config.toml
balance_loss = 0.000547
init = "normal"
decay_shape = "linear"
batch_tokens = 65536
steps = 5079
Below are experts of layer 5 (counted from 0) of a mixture-of-experts language model. Rows are named router (the router's row for the expert), down (a neuron's output weights, with its number) and show model dimensions 0-255. Each number is 500 + 50 x the weight over its row's rms, rounded and kept within 0 to 999. Numbers have three digits each.
Before each expert's rows: a language model's description of what the expert responds to. This comes from a sample of Wikipedia text that the model never trained on.

# expert 33
It responds to: Object pronouns, quantifiers and set-phrase words such as him, them, such, known, well, plus middle pieces like be-ne-factor.
router:486507499538382463607560439502597590465569428476542540433476585470586605489465564558514532516441443519545493404477444448583540541517447457508571567556550555537415510508483486531513524529533494497529470546557507449429589460544489517504537437493396414458548499409540393489518484525464498471528546520437456481451608525506437515572464496456419516440521563449554515461484415589471572524493564549507458429548540500433539546487523484561525420569552500425488408574538486509540438436554536584375462492495561457466476467529504425542479543522489533445454534495536632544517417446578502424535458518475435444412576536458519511596520593497480498507501546590521511518568470524500431486588473574454482486455477460472527528451441564545533505488469468570445481488500485453441495526498447
down0:499518511441562462441510426500534452598473554460544465389584535491434447473526462547532506485532476496456491516580599530472547473579578474511456500527506570474530527402517445513542454460443461506468479446620482503493586537476547518467493507562488485454425530497483494540538577454444444495487540501494519514466538469527506540405509452550468528515514425553445484482538470433546491568434514535496475461491527340581534559543543387454441514508490569517576426454454460498550541442564414421471519462477564450536531599507465468518457510582546499532464497453618602590496454464537465470442488472504569465525564480504505413469503459460569473425488422516448487550496552616515487479462509491430507531585425479622360503493519485519453323571551500454476465436553539513483464412478517
down1:473493546517527534463441469378467503415437446469540493494464435534519490424481472556534466589440519507472535446509621504483519436532448568339486497501482427384532563525509574543365478555463548482413486460519456496620463479502582525450547473505456437530470465442487575591485505539532517525521472541459488529448528475501494419571449481529419501550428542438457457477689478519463498532544420513476556500431481555543535451529478563505558492569426527394526571477448523482447437472522483423500455555558426599521453503479491453473518525603566459531487456559571528488461588499466515522394515503572503495593489571524452546499523529496494504465503558509557545519540413521471458562577546566516380500527449421561482519435574523435488506493548518496483502460534464511594507535539482
down2:462529560445505540465487399513551523523487516401488447550564486543548444525592490525446424563441418486523452504513450539471534441460465477479467495470560404548510503492458468508471469523485415530493407435458527486548501436474443431495366486551500606543439510468408492601438553449485511508459489536411499567500508465420525476430475474426512507444545471405501576506483495471564517525538483502579489508492455410508531496418503476512589542511474486485433528436547519499536466433513522477499512448381479485473457541458520455420519415507531485395522466522538500484505636425523549538533472438475479451602459429454535632498541515409471496442470437543457497520498550503436587461471487609479387482465530495511313497438514450455482534416487521516476602618516516508467555487573528
down3:458483522547545555463578517565517389535456520353542482550351522533550511480536469452464539460529503434489507542515514445495428420530549459576467381539523491580460631459606466495499452495531543524511523474552542546514540483489457529513557408538503540436459444508337454543531495444484442393468445457538514486489530465458443541508417474616541530536471447533519495517526484406460444515531464507537506497517532463576463498540604511545531448633505465468418551535597465475515562421517529473542531441525583604437490516474574497558453475453535446494481499452491515500531471464506471455488543488532473525578525515408498405488456537456420355505514469481536526492559530521525654561437535471478526442562535431493497514435457487400535473547477452560500451488513559520476502488527481
down4:503541488408459510507544522466480520561499577520464514495526402414538472565514530501594561482539423589509453662536579525485539514431516466509587509565400522623397495536552525470455486458438541454499570514476489538515426446504458541491535583539545560464524471525494408546499489399485579489439476537567481495450472541525539469481497541534501474541407468526522539500369436463493484497439457516453568525574536462498483481562457560476496522515489408453524533522561587503474542484459481488526427383515431426537499543539492547495510565609450477480490391468396507406531367417531459540482466468465466524486501540526511572516572553556471450571464464434525613493488510500424554434547527505531500530453514552405572542553486513511464510439517456544495502560463400497389466414528503
down5:549519573488410403453526520446431513568561552446554581496455558528518525473582426467543462546422478544461442510519511562503503526514516547565547414587564448466465539473476556480529500519459457622536474486391425556494490471497503362516564501409523495585584447492395551434405503479517465530590473533437529471506528495459492452561474585429467514538568470523514502478643509472447441556563441464428574531503547529481439510585502539515463453381510481446501396509480566567455435523527450451495540503484495501530470535482461396509476558518496495491468509517519484567462461518609486528463526452618477510463484526391425516471511541507525498465640575461585480453564539425461463481540451501470454525531560485499548528445370521544540533469526441519560558470523505418507511560490499
down6:473482448449518530558573621544515534454496456515451448575544564554475484489553507463497467525555556515551507419532440443421490494487435527486458519566506556504582522572407538558551473495478536489429447574630541425432457472499583545538534442493573584556535524531478405466517444426580465497574489573422504550598431446518465474537434563570505520483559473512517435505526509536545505586543502572670492497544530457603506523344611594440530496480490519467513474543570494475468538433448485430508487448556416445496501466435430613570426493487488491524441525520483543588521438525451477551493461486495485514491551533473523420426498543569489584461479449523555512492511501475529546587528528547554492479497565480440486422482436510542414500497492505520474564485474566463546407497436551
down7:465399521525481503506540521519466492537423505532459518529424462487462490619407452504513556539529509548460392446549366454557460421482472478495445516566422444513475493549523569523551519422483474569436393485485560460530411534438506412488541471450540523476563437537451474563502464427455455570486407541380521503594475487440591544531568627446445571499560552564485423496416484482380443545501468505496516446465586536489510457489484525515526447433521553484462591496445422479522542482501514478470559560465521537588413562479475545503467469424446605490424584541484470463550535456497441521471442521543505523502452548526530555445585501399503483523572446452476514444491497571543480501475465488544483439460434517561516565574484563499413439488521426515560485506398438475448489450443477
down8:474617630614521523503516516431583583504541505510491545417588469459451539599448433477488429575403472505585456500488482508466397473499475572539464520450513476504460537520418492595535477487481464390479514478443540498482473505563386465473505460501523495433378542550495549523583460436519552550514559527516458426491566519453441505498482632403526513485571501511491509535570461489410498496564468472534480504545535541561554558473483549564434565517472454601529493550451463523486501524512511501528598438520495477461423481534485507439589469482538469515452465576474500523480466550429498442546493531525433536516477569479585507489433469604542575505533441550496465549502491592505495541469578514615461602575470425437464505509527455530439545475550512481596415450553430425536576532551534
down9:477457414505468384442529496531390436501491511544502481547556591492548484493442558586559571481524449545456438541468547491492555495446493416524515515458529572444532521496437435471468466485585522534432508491557509545479449378518456517537605539530442541509456567526464513509490565507478595484431545578500452498518616521503521464446501482504507415498566457465554425470448461477560539446451558482487464461529540520485456486506448450442374514517528462436491512480503535554500469476564384509515499576450547440573451523512558531529542404430477536508527517555549490471491392549522413607435493554455493511490480551408566438474451451496480588400491598557502445541404467424542471493587465521512551413464492527436431550502626556425448512427497564475431592491430515497470423540463532
down10:553572465554439423406505515470401517452447516527452477504469567508474485508491490497469487515574499440476426517470495495465526491543531506548519547578559514549507580532544444496554441401478552531467468512459556575567534528494425441469581501416472414423569502551631512481430486544564401602543512503520486448454501475406388449500535457479387533554539426569592479441525485492453526488436501574439462508573438466414462470588426524512467484565441439605502466530476506498445501524512493590512600546464505502480468533560456499533569588474509454500480399489445395508416575560583427501374543527526537539495465441504496457542544668518502479443538536517537498516492584514542472499472555492508496466512507491507485461434509550495548460465512558379545459491516602544516540481540545
down11:522424535522511526588516453475567442480406524474492406583518445470495524391450547487513517512510455509483542508473557493440437514373523535475488504565467472538528549506501562494423420489569553507516524487500458535488500493482492443513562558502509498446387480498535551403529440489483660434409490453531465484464475505568535458514428448498481487541538458505471474430457465435459544516533522492462394489462461452529450517465505485513623513457476490628618450492490629481480508564437446512479475391503465540515537588487474502559449520452502462527462469541501486513456557509487560540475597433484570555531586529502504576514479379422478465429573541508400472568555408472432584532510479545474538529342440503482604428484438483439587418464519477494546553487571511497553488540498457
down12:470438495519439503569458437531616535551597507479529477534437381524555549547580476520487526482471398485479566450559474469565473504508445542499548533515476511509422545427391491475532501588485482524513559454465550509510440573440532479536563579538420516558532577457515492525520552458412514472509508589485528494553565545526535535488471542555527430383527513520450528514483582527387435591445539522484535556493534503418541527538542464572493433435552558550515512428542471531548503561505452528493450466467466523512530539587545426470539479563476544411475564571487405420568563578537490374489517505460553535503515514520516500531501460443411465518539559503485457497402423525515472480540478503525496627524343606576436600513529517539517491514566511489458520615493447604535480516489537
down13:559579545440497558511553479481472611497461487435490476527481505488583478501502622473490571443599575492534578519475598457440480516502430464462547511523609550523346513484464435480492505621575514497544554488595493481534398522449456568469483457492621468523541558565547417542456457550486426496558438513485535508572505415506455518573541502531501555542591501518490597509405452539594577450516552502554508494501460488575485469509477583471586554572456371488531515464519514419474576434436533490541482514487536529536540497508543455531533494552511527502411480531445517506485537545487529457530550486479567481375453519495448445474435517540482490577481427437490481556478501516523630472493486551527559550543467500431462469518525438604444522557567539501429435504484540499567396430527509
down14:422490473469466446552486534565418511474411514548575479365444447458514504475596430519567466507514499371593562498461517517519504402467550550462476515526480513467525520493514449532530564520441482443525513476529498523492652504379477514468442605520604465453514585475504495560535531522445485510485422504522537466417483542423484525479480494523486508633460497531503525545477521514417545523444413598591515504527424505547509568557564456524425478465515493489558482512545473460509491433514423530486489541422526539429486480446467487464523515461587389512508508482473538604519538482501521453437596496426548562536486522523496553443475501582492411426507491541542481552498513486479444575450411463456423647574560602441491480450440536471546410512495585454471405477531470555422475491524450
down15:466553471520457451508557576521572464482495603465467508445513506473458524435531514548531555516533552630510548512645554433546554425565568543478505499545435537406521573543501494636384470577435534513441547541587497405520485521525594495480516492479497513478453521472482486501481529438466504471552510516503500554497493469471497478514552449539442415477522558488452381503532491533487607547436490423487504491521469400490585453481528483597522541553411578584560504436517448455458559520440452498486527499511556494504484466490625576497491534490403373514529481467578470584439541547446459537530521517489566552579527506467492489502551421553552542510503493410495533586453469446444519489471442501483471553579440539583444520550446538400426439565444477576482551481569574440514494511573541
down16:519500525416468514564512492520528500575556565516468401555523512529545527522444541419595605581458529461487440420587533525488485459445477498451526534527566529537463599496547546415399518456508471465562466521528551573501417503581574484503494546507517418520581484532491443536474562471442543395476537437523445489588510428411479554474429435513420464495529468430517461546470519497453397496533598551466450528411645554509524540539411534549485397503445493457496478462530461508479461542482552476412501553488408526527560442558573553535458507577556407496458510467472596530532438528494567407408566515459491512482513468585523471470426508407519477524542540486510477469480475441465534537493486498486510497454565520575546470387463582462405570532458522471464491497466564454421550492531400

# expert 14
It responds to: Commas and closing parentheses ending a phrase after place names, years or nouns, before and, which, but, with.
router:430442515596435531439480523486482430470488474548417543487469507474470488479511480544386540499390503575515567464505497454580412437524474542476570498491558471552468566526464545527518581461386478493463540385522615569479471490476441437508527447407491467497576533477486496526492458522413437391477533484464456565481503537517521560479512442462512434469593531536557507573454613408536468555549485502435597453469469545379489509514470483431390480443543553564482462504550490591497444433513446444439563546509520496553494504512509426529512365529399512522508530564479406536490484541480440524449462460562512554531424592520492507486476488502477497447511572503474438538511470525561567525495458507558492383456498552546522540536556423481420512562408477483469441517458547517524579413614461
down0:444464494419383512500550449519525431433509493511588502525567480424567474544500458508508509489578388490569461475479506474503422450472547544389590474450511503551477514506510527501466477462532531485489478562545486532512474501513568434462532460426504464593440486513425522562509506548566529577489458499480519575469500600477514471559518513477477569370443483466432503457426539568440493506528447485494541588507529523496413402551541586483489537431505556451448571559504580465430449432564441428526447456502502507541664513430469443406478448533472449511456511510565507469516522556420584533471420389449578483501568519577485488438495550416404484482501553465446458519489508449443415510499517429431492499512645528422486570389420523497462583461437529497513506447541459497461495459499465
down1:506542463504552492529565495514448491529420442483573571684498498423556549455477542523553508531475559502512502561520592518410529520520541598462487512479465571531495521464403432437560553521484566446514496618487433368506457585524496486381438481488546481524442464429505518484554476518482495455616510515405554423464456516546404532360494495487518488501475477513499469507521453493504512532564464447424476499471535544524450543487498507480501486446545458553569508441383599503496397501479563479531553528484488455479510541495468518568530556496451504513494524543427516592545511524564546456505470495505537455579491543526503460397574482477456501567542448524528503564499473332493475505555373476460480469509536580333497491467427541508594441479481476489421529520510567480413443504493509
down2:516534450482457519497525546463480531490522483500459554403490498543473486511450538493438414527435530433557468529461581425515398501528472445594499405539488478394504495443499434433445563569383417466476425388504541489426465461408497531559418543558491468440507449505541540480489426495493592531506544550429582436510523386500499441603475573541542509495486546557468450492586490493456449486463504552485491573542496478458426587566507442459444428441479551520458379571484532559491563491589543446455435546604445539465528516537532541510443484489468522517497482559525566437467450564569569560488497516464529448517571531492457591596468469561521499446454468543540505566474529425526577522472529553454460555535474436446492506495653594497424502550476439593501542470545522538571490491482515
down3:443468482514472409419448552473537467475471521556453484450589407430523553446479456552431511548554524411504477530516529512522498483469515414576476437545491510436517498483464485510436469508505538440542494423543535450441531447449499465502484358509451510426547439549540521567482438514463570550496387475521575528520551423521541495523473439493535610493472544522538590445525522396471488417422506546459525521529501546501498549606447472436426470556481424477539394550492584557476566432466479580478472535477480419465557597493427489504538471485510494513645461541459510527400523513592530524517465518415476604496568518439436479519528536585519522535494524548556534576440578487491562506464541399520461556540497488649489448432500542512452497513474467558577509455402566471546549579560511
down4:606543485546492561499598487540517501462536473436567540555445542564497525539506493408560401551411517463436500520547541525426470530521579563450595528492423493550434464504496554541590532519548548554484503555603445512459536455555442495449476517520495529571562518549524489468470548466563428465499477495440540497444532540541562447433503582511454497553577501443532570486490493474439465492511519528556561548486473548459464491477471588463535587434524555532466510405565370507416506490594528447514649499540546563562497475506476447469548438519425514466577629550556496503566524451553472470528557538486476573516447463488489559552483525394531551454496462476456517413565402530513510544492442576539505556499508573401496580455561583557547537543515413533468479469567604554530446533430493
down5:526532458396539504475549426482477537472426497495410550491502455474384543533424524437394539596499422480548497548459564458496532542467596437516506462634449494450506469509478533572442391524497572511518516515491472504488497518508574506548462495527481364493518394473549492505456464522533494582516536535540533556534528385551547497469515500524563652449417508570551457514504521588490568533454535426540507569471536509553513530509453485505557485488375424479508513350511517535484503612500485490525408514465352487472455511549508463463438491475527485453483481535439564489548493588529435462453516483592485466576514428488493500458450487521461407498462527460443552486492591466550514543469510435442551564421566435480543548484518520468491484396481456434517408514421427480483450443466527
down6:563503432460572420474510508467488549530439526537468598546458496478477505489486575531557500541443494519476383461479525354629567553533486462506449511560434560480603484538472478614560493478524509446548443579525489386420490477526513440541422507537450462536507449410505549426526474592538470542514516468454426496449552524491560561501477435539527628478441482544533488589432476511468487514562527536525491488441455425650569512517516383577476453457509485515594457514466441478574458609465442571488414478567479457463462609562514517473545552489538456442558605502464613489498495536455428464499551534513534489466461495460464569525504517462443465542517544492530402552495516510458501516522444449537487512559557499480500377497515595481463547455506531455469480452463449420506532528436487
down7:505525477532460509534402437545517408489476398457436448511587479477637488382456553417556488467550472524480559520438393494452469585469509486537608474517521494502520463520428474518561455497363574503534495523478487550544495582581569575482545494545543527468450433471541593598459498503461500467576378550487533465528469486465515572541523467487534574407447546467510555536533549584515587525537503494461521515502515489630480529515586574481531471554452384448523524545505545465453499587472538506503465463524404550502502453495534497450512523480497495517517429473516530547448504518526501446458591458505556591544486520513464564557563544581533437514593512478497612532509480472552527471589507519412518487478456514430485555427513516524476411457456457488543563460548475368452385471555462
down8:509426494456414521524453422391515532376584529446481470433575514512414528464523518474450515529509446554466499553482461562556458482604488351529489495544535378550447507591508671474498485604531581527557507473496504607501628470517412501526585442493425511503462571548525480490501458479508424490573490496537443446514511478470578407510497577526489537518590548513543518473516506460483532499539515434508535526519523565551490445506481565472500488442505545502465491584475498499542476524509499455574474536495562535516389487471504463451482483484496520481648536476461455458469516417413527523462610483511485506478490453487500403512504486454516496425522626437503483393508595439405533506489517486544450494440473481552442524590460465566424444503490416549562495541498442469490529543481403
down9:514448489501497426557555436530528477545507383529520477519526506566562484490486460463467528506462394424343498500583458537558399527456530440533546439573501440468587557533504567563527538529457482525588501349472522544491480525591463380560475524482478503481456399577445396547421483459491510555518485495505467404557540476483506451480564405431475408497473550480441511454508501499441492498570548462477427505470538355433484513480571498480543589502442482501494500440463519497494447481431519518487457420414527529551512511541473490474482386556500542493505458576444505555509528479533449501509540473522548448571458503542558378513520498516443534424522570582540417451466507544458499395482517568540470524453445453629450537466526453536556568536464549465422503498480502563479418502455443
down10:452459535602464571561454522413497536577548518490422516460463434500467492496462538474389449484391463517465462420542537465585467458537530448548506511614558500496464596428490498561542476525470482495508451413568584596525502446506476417552560550617489537542559541471516432424427515557514398442448398555535537535523543524550518496474487548470568548513493536510477462512502514446394507464431571400511538504474547459480531487488479509458404482559532566573508510543591475572494408494555529432515509544484505507565426506469502575474531548471476541546522528488446433510624512540465537547494516513416509456477540464463536464493503512526552485455554440524514465430553504545388499484471442543579460414496461516670572488521503453550566416465499470532482417447481401542520581419479490
down11:503494486557550506593428473507558527507546458536557429413502540480464471557480583444542518492531454477542425474507573471436494446563487535546557542443513513552569475424476474445552475492437537494424531556429559521483580577536504499540447538542501498380460476525562412465615608523530443493535444463525414509443489527409494502401540648472539503566540505504574466592572491495577575443407513613565484499567503443489468514459497468471507483509592406375478551573559562447525602496431577543547435499586558471508408562442485585477499535480503444516479469485486471571446544484523537421583528541535530486510544557579489390508529582511517447445535506519530595535513460498469539480530495516532498477561570551410546470503514488522581580552508488496500470533472465585491487525506472
down12:458525510397536476363558512422540477498539498589485471471480531522541542463446499502498509552494493522511571477532533551479541480475454503481611485507568505480453556454483484534570542498556560492512488558471396442520581534504585551399524398531504532515417583491583518446440532508514517480541554468610563519447473433369463448521427505437508575458424487481505581514504533478463492552516542476482494467468437473578521467450519570495538511443523477539465495506512526490425514494402433601494464427389522489530509508487532455568467452518601434524485501489549498506507517547516540434401452585549516532525490453505536468508547486489513539500520431546518452447436515416542417463447516451546562370516457560323549654505442517556516407544557552548587484463434519430439489435535533
down13:430501590494506556450539476515527532463404467479494415571565503527483596506533526511474525526488560546415448537515417525459540502503529459536492430486456540539428478375451617429489488519447588544441562605463497512506492502490518493469510409614576399471594495421539505441530520485482423405410386521543486475457500504487531451501593507571462528569515478472491469471529472558468513490519451482454579535552548435495493572529508607493586404469517435480550431472555482490557473535514614497465421455508562550462477473486481514480612546481505489442423508446478613462541398526501534451557524572523516585466466432529520509424493631544432502552519480511543490600545506541479515538435465531472496545532563556410534495507465480495516452501621523431538574446470489445531541484448553
down14:443416537615491527520536518464472457564562525564514478440477478542434544533486506461456513415430445572475392448520522499614511479482517467462553509543584418474462562469534565433476458517552441545399487402609583544621594432488517498502476559460498544509492562491417479505456552510508474460490492517537443471427526484537551497458515539546496505471486515485476450556392491481482564469454550501534490477438442500405417584428465500575501490482532541476512482554523376547565472391554532488494501521448553537506531498466522515400522488463464478491502483538479450495612527544525515617484406482501461484435513525469542488576509484487509567470499438428489541491496473580479538495488584581578480514492398564663512533516548413417588534521570566558523487403535493578508472458532594
down15:533411525492509534462534486481388537525470568409506500440476491431443539529558465605486559499495578531468518574505490516437545547552542600445478595469445496526485539421600465498483414446499526491512485610590514466459487501441543481529487548572471461503512478506497513502512489474527446522471522497557541511497471501451502372473454445526473474572482521478480458430513363491567435449481506533533495483529502486503551506422410535593514588481523531507495487381470498438469577559478574497391554564507427555402488432493528535626531523491529478508536508527488510547515439500414517612524489530519497380578479513626633518498432460572366463522484413532431434571493442554521492588449555486483477541517556558495491436457467464467437563470500529456430449495430534474554411491503518
down16:580523467313540483429403494536501623488552579535472566489436443544462505527448469643546496629535479459524421537461490492440585459496514573501537444462429463546422498519494419658571523576492506534527485562498540413519440518431462513508402518540472416533464489434474440516532504477506468534520483535523560496525613513512469499470459480542517568522486527481465532430460501479543454520494495556432608528473511565505529577515494455533467515446521400500523535465444410461502471601483414564530490531559520553359529532517571439538502526557498561449497524486486510518431468574445515461475490514514490479474481561481508620544581502461438509477467583415484510564486505487508642526402496528552514576454508427515533434476441474435540439471495490490495485508498490512560549555483530

# expert 9
It responds to: Middle and final letter pieces inside foreign, especially Spanish, Portuguese or Romanian names and words, such as Ramí-re-z, Serran-it-o, Peug-e-ot.
router:491457519587460506560472444530461477426478443479458504429493530439502534445490494566534525472543614520451500608430438522552570459482434522457499590462513578523417503521477446454453491446520497424510469519415463500525442481547507476575549631597535576478539505571520528504531500415496500599594550545452451606512508471561479485484495519464421544573490505462638429509438486461453507537511562499513491536550449457478620548509506554552577474493478460400471455497450511478399445517527499478455430532450552591523501525525538585502523563537413437557586550529506508550519477516537426591466447530530468507598504500585428539484542502462547452444471467563566497539507543460372552502462466527516480524464558463469454600444577442488457515545648545403480441545517540464492504517564518
down0:515578470492584569561600551583562509489532572400549488457520548450484563394527531505482420461518563502461517562545531539513589437509499501490487481528418558465465472462499504473499435533521586398553540478621505436561555480593510428555527471546537517520535483531419514491516507480431525466605428533564504502392558477550473551537505504462572484570394558493495421500430601532584552435547522443441595447403523522495444510498539403473452560478549540506512444579483541488464584502466579534540480513536453494516509514566509474408567628560573512534486554476539468531582463521577502495506459505544458435532569474530509490487577517501493501490533570517516424514519511455560546545454511508461471528567529569450493614455480436553486511482524530564406540362591518413476523520502479
down1:440526572580512481515441413524518532483481474465459423425526551592455431511556484519434540482466516505517474487524460456508487524529500538518487594538464463412472583479597471532455519477488461508454482438561448530407502583348567455483411550574437484468496485419448568524485542505555545514522570481464481548452442448470450575486432413488491492488452441557541513534554523590484442552516439462601469513460496552457575463482426482505551438551533525472405488471440437477535500538469424481515514465514464551494537449494484508424422467566494504469511533480546497554543566468512562414401528496475484470509470515577544451509472494451510508499535495407593504496506524536521368460461520510503497406465484481754481428489571442462465451443495515504447515554390544393463498515505401
down2:506514610460519568550506473464542565421508542503530463548512494539551485520568455470495447530507549421514496393580500510488464563419478550434417493540485536511483455590450519531467517517515485413519428476518515539480460546461515544444565576498544488566518488439499406511583504494482486436534542511474590423423528585558386592397516393496542495588546389501501482498541484515528526463550455502566534652459486523507515505581521484468438545474501427364522601502465501457437563507555473504490503538578557498541528553455498531486519518445510505415518531495441499482582477482464509499429520469436558457469537604580517469409524493508446537532523444597446530515484550441489472451524497417399446400504528501363498500566425440472438482559539428388502508534549532572533436436501509
down3:511524502572543411536481494490502560515529430542498472520518507463492471604451474511521456499418438570503551461401492401507478436519562492460522469470433427481492525484662469573583608406481440510544534554537522494451565535451453535479491507447466489498483470452436510586493495471494517441371522472471482444446533532479455520535570510568493453517415474602516585538516381429473466556568494508417506502453498342518523490492543534482525513596509543454513450447484485515591531486406560500550583518566419557478534543439524503533419435548477491531466460478511468576534545511554419441481523460563447521513438452462492491456453547492561541547476524530586416461404446523527507429416521529480473574511421544600459573581552483440634575469415493496453462474511521459478511556511504
down4:447403486461525442514556506499489493512403481486534487410510550613478540468445451488620412509430396546487505612476565573486543532528529442442479447486419632485506508500530424487433456586440448509515571561480580550501506558527554487534418486494465530433551550598543600537370508516482521516570518482500470449485509512568491416581484543400494491441393546438412483598480430484450494529470454495487471506410460498593497563529485524537478536554536487498507506453526429517422498523547474457544388449454422443557421514544492467497561540537506497514474472468538476472550492492572533568578506495469540408536519539503493551500563525472401465483579528498562511537502534497501470546515454528489507442512593574516564558510450522477494504471437517517451416507560487440465471359508625
down5:470505519458584476532573490537479439481409452456468468576550552491519491516401567525543532502461480414515483513532478472536518575504546405539514506427410519545572516437543484540438593365449586462479497506516574412487509516546522616490405530516498462471471440472447434551486470518521440516489468488573525400528480535530477609460386498472487481532497546553517455504483546540519471408548489492481589557375523455484532464470464470405479449507381498468499561552551475577505552510401421451505526501624476479464471505519517514512579528495570456456571485530450461472512421423510457460474569417496476545548560496444485464374561527427521518484550557532487472436378497536461512474371417494454508543617479549556567509476495483401549480422504450496489523489431531475439482519468529
down6:505514434452589535471506501522509576561487435482567476444524512544505438495459482483522482539492458541516406509523479486472530540532523484552515514505426484531474387529560449547529502436501478439591483471521494492594476521550501458509587534521441421518469514584428508526581449495501532447518464488493463477443497553446514526483407483535484555538526496397481601518445552453476535489563482533527398534513544482520478529547515447538490408512560543542410517492555512477512514689511438474471483426517497561522601549402565500480496486496490532570580643532446499495503539563431426459524509469546499510477522453386562503450509488481460509469499484557458456404495564514520502473459534571472531443543577611295515526501375505569443405467587513581527511494493579516489643541543488
down7:510411514387521460506480399477536418422381497622515491499486555536466584536492414443598498529455469487424431438515577521552459497381444481553478540575411571438453535476517509609489512498521490409540368458493508510483574503471576468533525565520509453523435464483463494434580485510522392579491518480566547523516478475491499526493496481515456444418493506443433565459447522415471504501575484495500445513489559492442521538485425466493541462528525520473546513453484544459543505577471454400552500377461532584557523503418398503507528476507478490503575577527498521470477524426580561572530511571482566505492451523506480532465485582584478523460601516457481523549518586477510511524572564512511505515546478552430444569444465542472450500383520570595396614527444514491479517489553506
down8:488547521458527531579540413554506536520558503596538479503477509552472445565491484528494500507576447529543502547485605508510617474561530520538553512487526527484522482449481428477491512462609477512561430509516459535467550443512387401518505401458548477535498502545542542414438502597497515450454571459544434565453511519556541527596448471560470594446567502586399508488491532469463561575446570452476467538393514508523528494616464501474535575500478590447490464466530407463508485534471543509584492420569552453556561540504522568471492528544515593466535534430497541400595474425487554480571498532466478326479458463526605498574657516466501482480496523449470508490515513486489432527543385462534533507520486426514552555508446545507395523509442514530488503501553490481501610447469536
down9:470501500689506520495510554474466477499465462501563545393381504444480524423459526521492622487454520484539440480481454588487511422510455531552416406470469481469503538518410469493466435498491506529486553476468512512558511527577483495464539545514487471563443495587500601520532476598542530508527516554611566459475365477557455611466517499556590464497521481499525532520534542447417459586430531494594514428614533568513576511491540517552602505494498537498488482478482495536529560445501439483549493507498487585480376494520448463522456476485405519471484438556569417459497523556478490485527522439548465463478484572431603539478390531553530469403595515568449469436427529496504480521501525464522463504469473532514458515476542424437513501375446530441496490363528522543481562578469504
down10:564488427492464464479470514608384513587523576530441480471544531556420474509429548438525503430462547426457587496478515602483590522549428450516544470497550545509475489495437455440515462505493534450591529554566449447439495479493483493558502535536502491433536537529496506473467544478537555459505483488530662438487546489438477499539478438572458456500451480516462478473448418404521591532449550498529435423470497542475485522490502507481508502551411485425511446512505577545440525374554489508522555409445544455519500545466504589604442545539460487544403465535458478513544359549484462528517459561527609498477442502523508520428468505660516519469563514494477479565495490485489487339538489471535511497548526490367592561517535484519456484432591495454503532561531458503536616574469532
down11:575586518513539538487448471488553536439545522461503528460506537483512530448585481509398444453416505531483497519551461515522499570546564592441481460539502593436501469504493476484526522613513521380450486577516498527506606518460488431516494494504478410490471533479468470473467456519442548519488420562442470373541523426393608280531461558443520575517546504493421519430480545490430502529494471444396541418473497500454541449537477567536476530477532473414499412518522608478508503438525526564448485474540541470556511505485496608488478497483615451558472577500447472427506497534394539491458539545557460506528398512518592509538539475532486475470542458438460472521510431469435514578521492559494504500545574356436491524518444485542446557538487542503497526449553428533566533496419558
down12:452483455541507532513599524490524494548565521485495523483432550524486590445492499475414633527526494566506471511468410514567494449452546532515423544536494581502593512540519586515508481453472543514524504500575445486464507426503539586533475588505434477490461517440539505514449450485497408451522526405570488487519603498493633591446543473475467588552508581584503526616537633502568478482413452536536475539534540625410528541534547549498538470518503498471427463538547531529483459557436511456591413507514590461509466553486460400473576452524474609465512544504538467522473516490528425540498529495498546548497512441545518569526530461600544515408442627541482419451417579520508427471585536504524574610438471517495417455489504539549536485463462560514511566537478487546498510467439558
down13:542470472504463625530490528522526508564461488532495618512451496507470518508495579574455477455432516478445573527538539482545462505573452466594490495486599449561531482513576473558469424436443518474480536497419559587492546477396461524485441515499493490544511508368641515493503613478478511455510530478492522516530510541525484628453490449532485533539510498532551549479455532472515464592550552464615480578445475528498527467512524519597554480471500566431471453506508346480505522545515514521509453509504533482511462457416489511473506459492451486524560433487489389534568439507575536491512454550467513401499485568445489529498508512513456557485469600531470575489394496591501501386562534573598554570549663531419541543509564560540527470588527444512481574518398479550452557473559454
down14:568441477484420349511534421529495401522573517568488453563508552522501459497517499494515545425537444442494511496477545529575603461458432497432478410455562539520479522462440404513430502548510528497415531564537562496572458472506506511518569417481370404485517497586421505531447491463499432490495469528462567467520581483576443490473521555515421562512425455472505545488548463480411441466485460446465508487470507547525560591490462580505430423528453504544473439513502432407512554502483423473563520545531499558426421452503512539514519419547528452436458428567538563444459568434439521463416587535524449520478430502490467493499517551444580504505457516488519484501497388476449460573537441472478625582446451444478440407461458564464508599571535447461502575524542428459508418489525486
down15:493510599497490440568487593469486453501542556509402482471514534445591445563457506487556476513496521488501538421441397497432459472516527515596482510525488443502457497471571574467492591420490511493490620491510558458576543516430363436469476511524471510517476544462518380583520465583478520502469513514535460521530479532552522523519376519484523446571444533505480479535560476419429495641443476513527540468530511471451555581500547461519449521418464499496454538521524413590544587426527505436429604496482503490439469448374588433441388470479468516520495532510457549539499455532545416493454504550554391601391511512551514423464456456485516517442514498532441493517464444504563469455492458512501481541426493566518528553518536445556470537402484476460561535472479430395466402564449536
down16:437367495515554408531472470593425488470565464579546444557454537466544526536551461538519494550578616554457476547506465418535517421539434476568495413460486520569469535498466444527585602512583537527553554497474570530613473643473441483501550442514523383442509529482417451508453517431574456443536491451523484378527564571531467436568442475580472444414494528564486530543448499575520492546509527492521582543487546460530487555501512495477505538437512492487454444533572435529518559541449425445501495463479519503525555571503556543555458558536453514456550466598544465539487461384461520395523506466547422505537572512425563450503504548570474587429497454484505499433534511508507508575432577507582465465447553507475531490588564518492439476470503402542560529533459504505537525466547496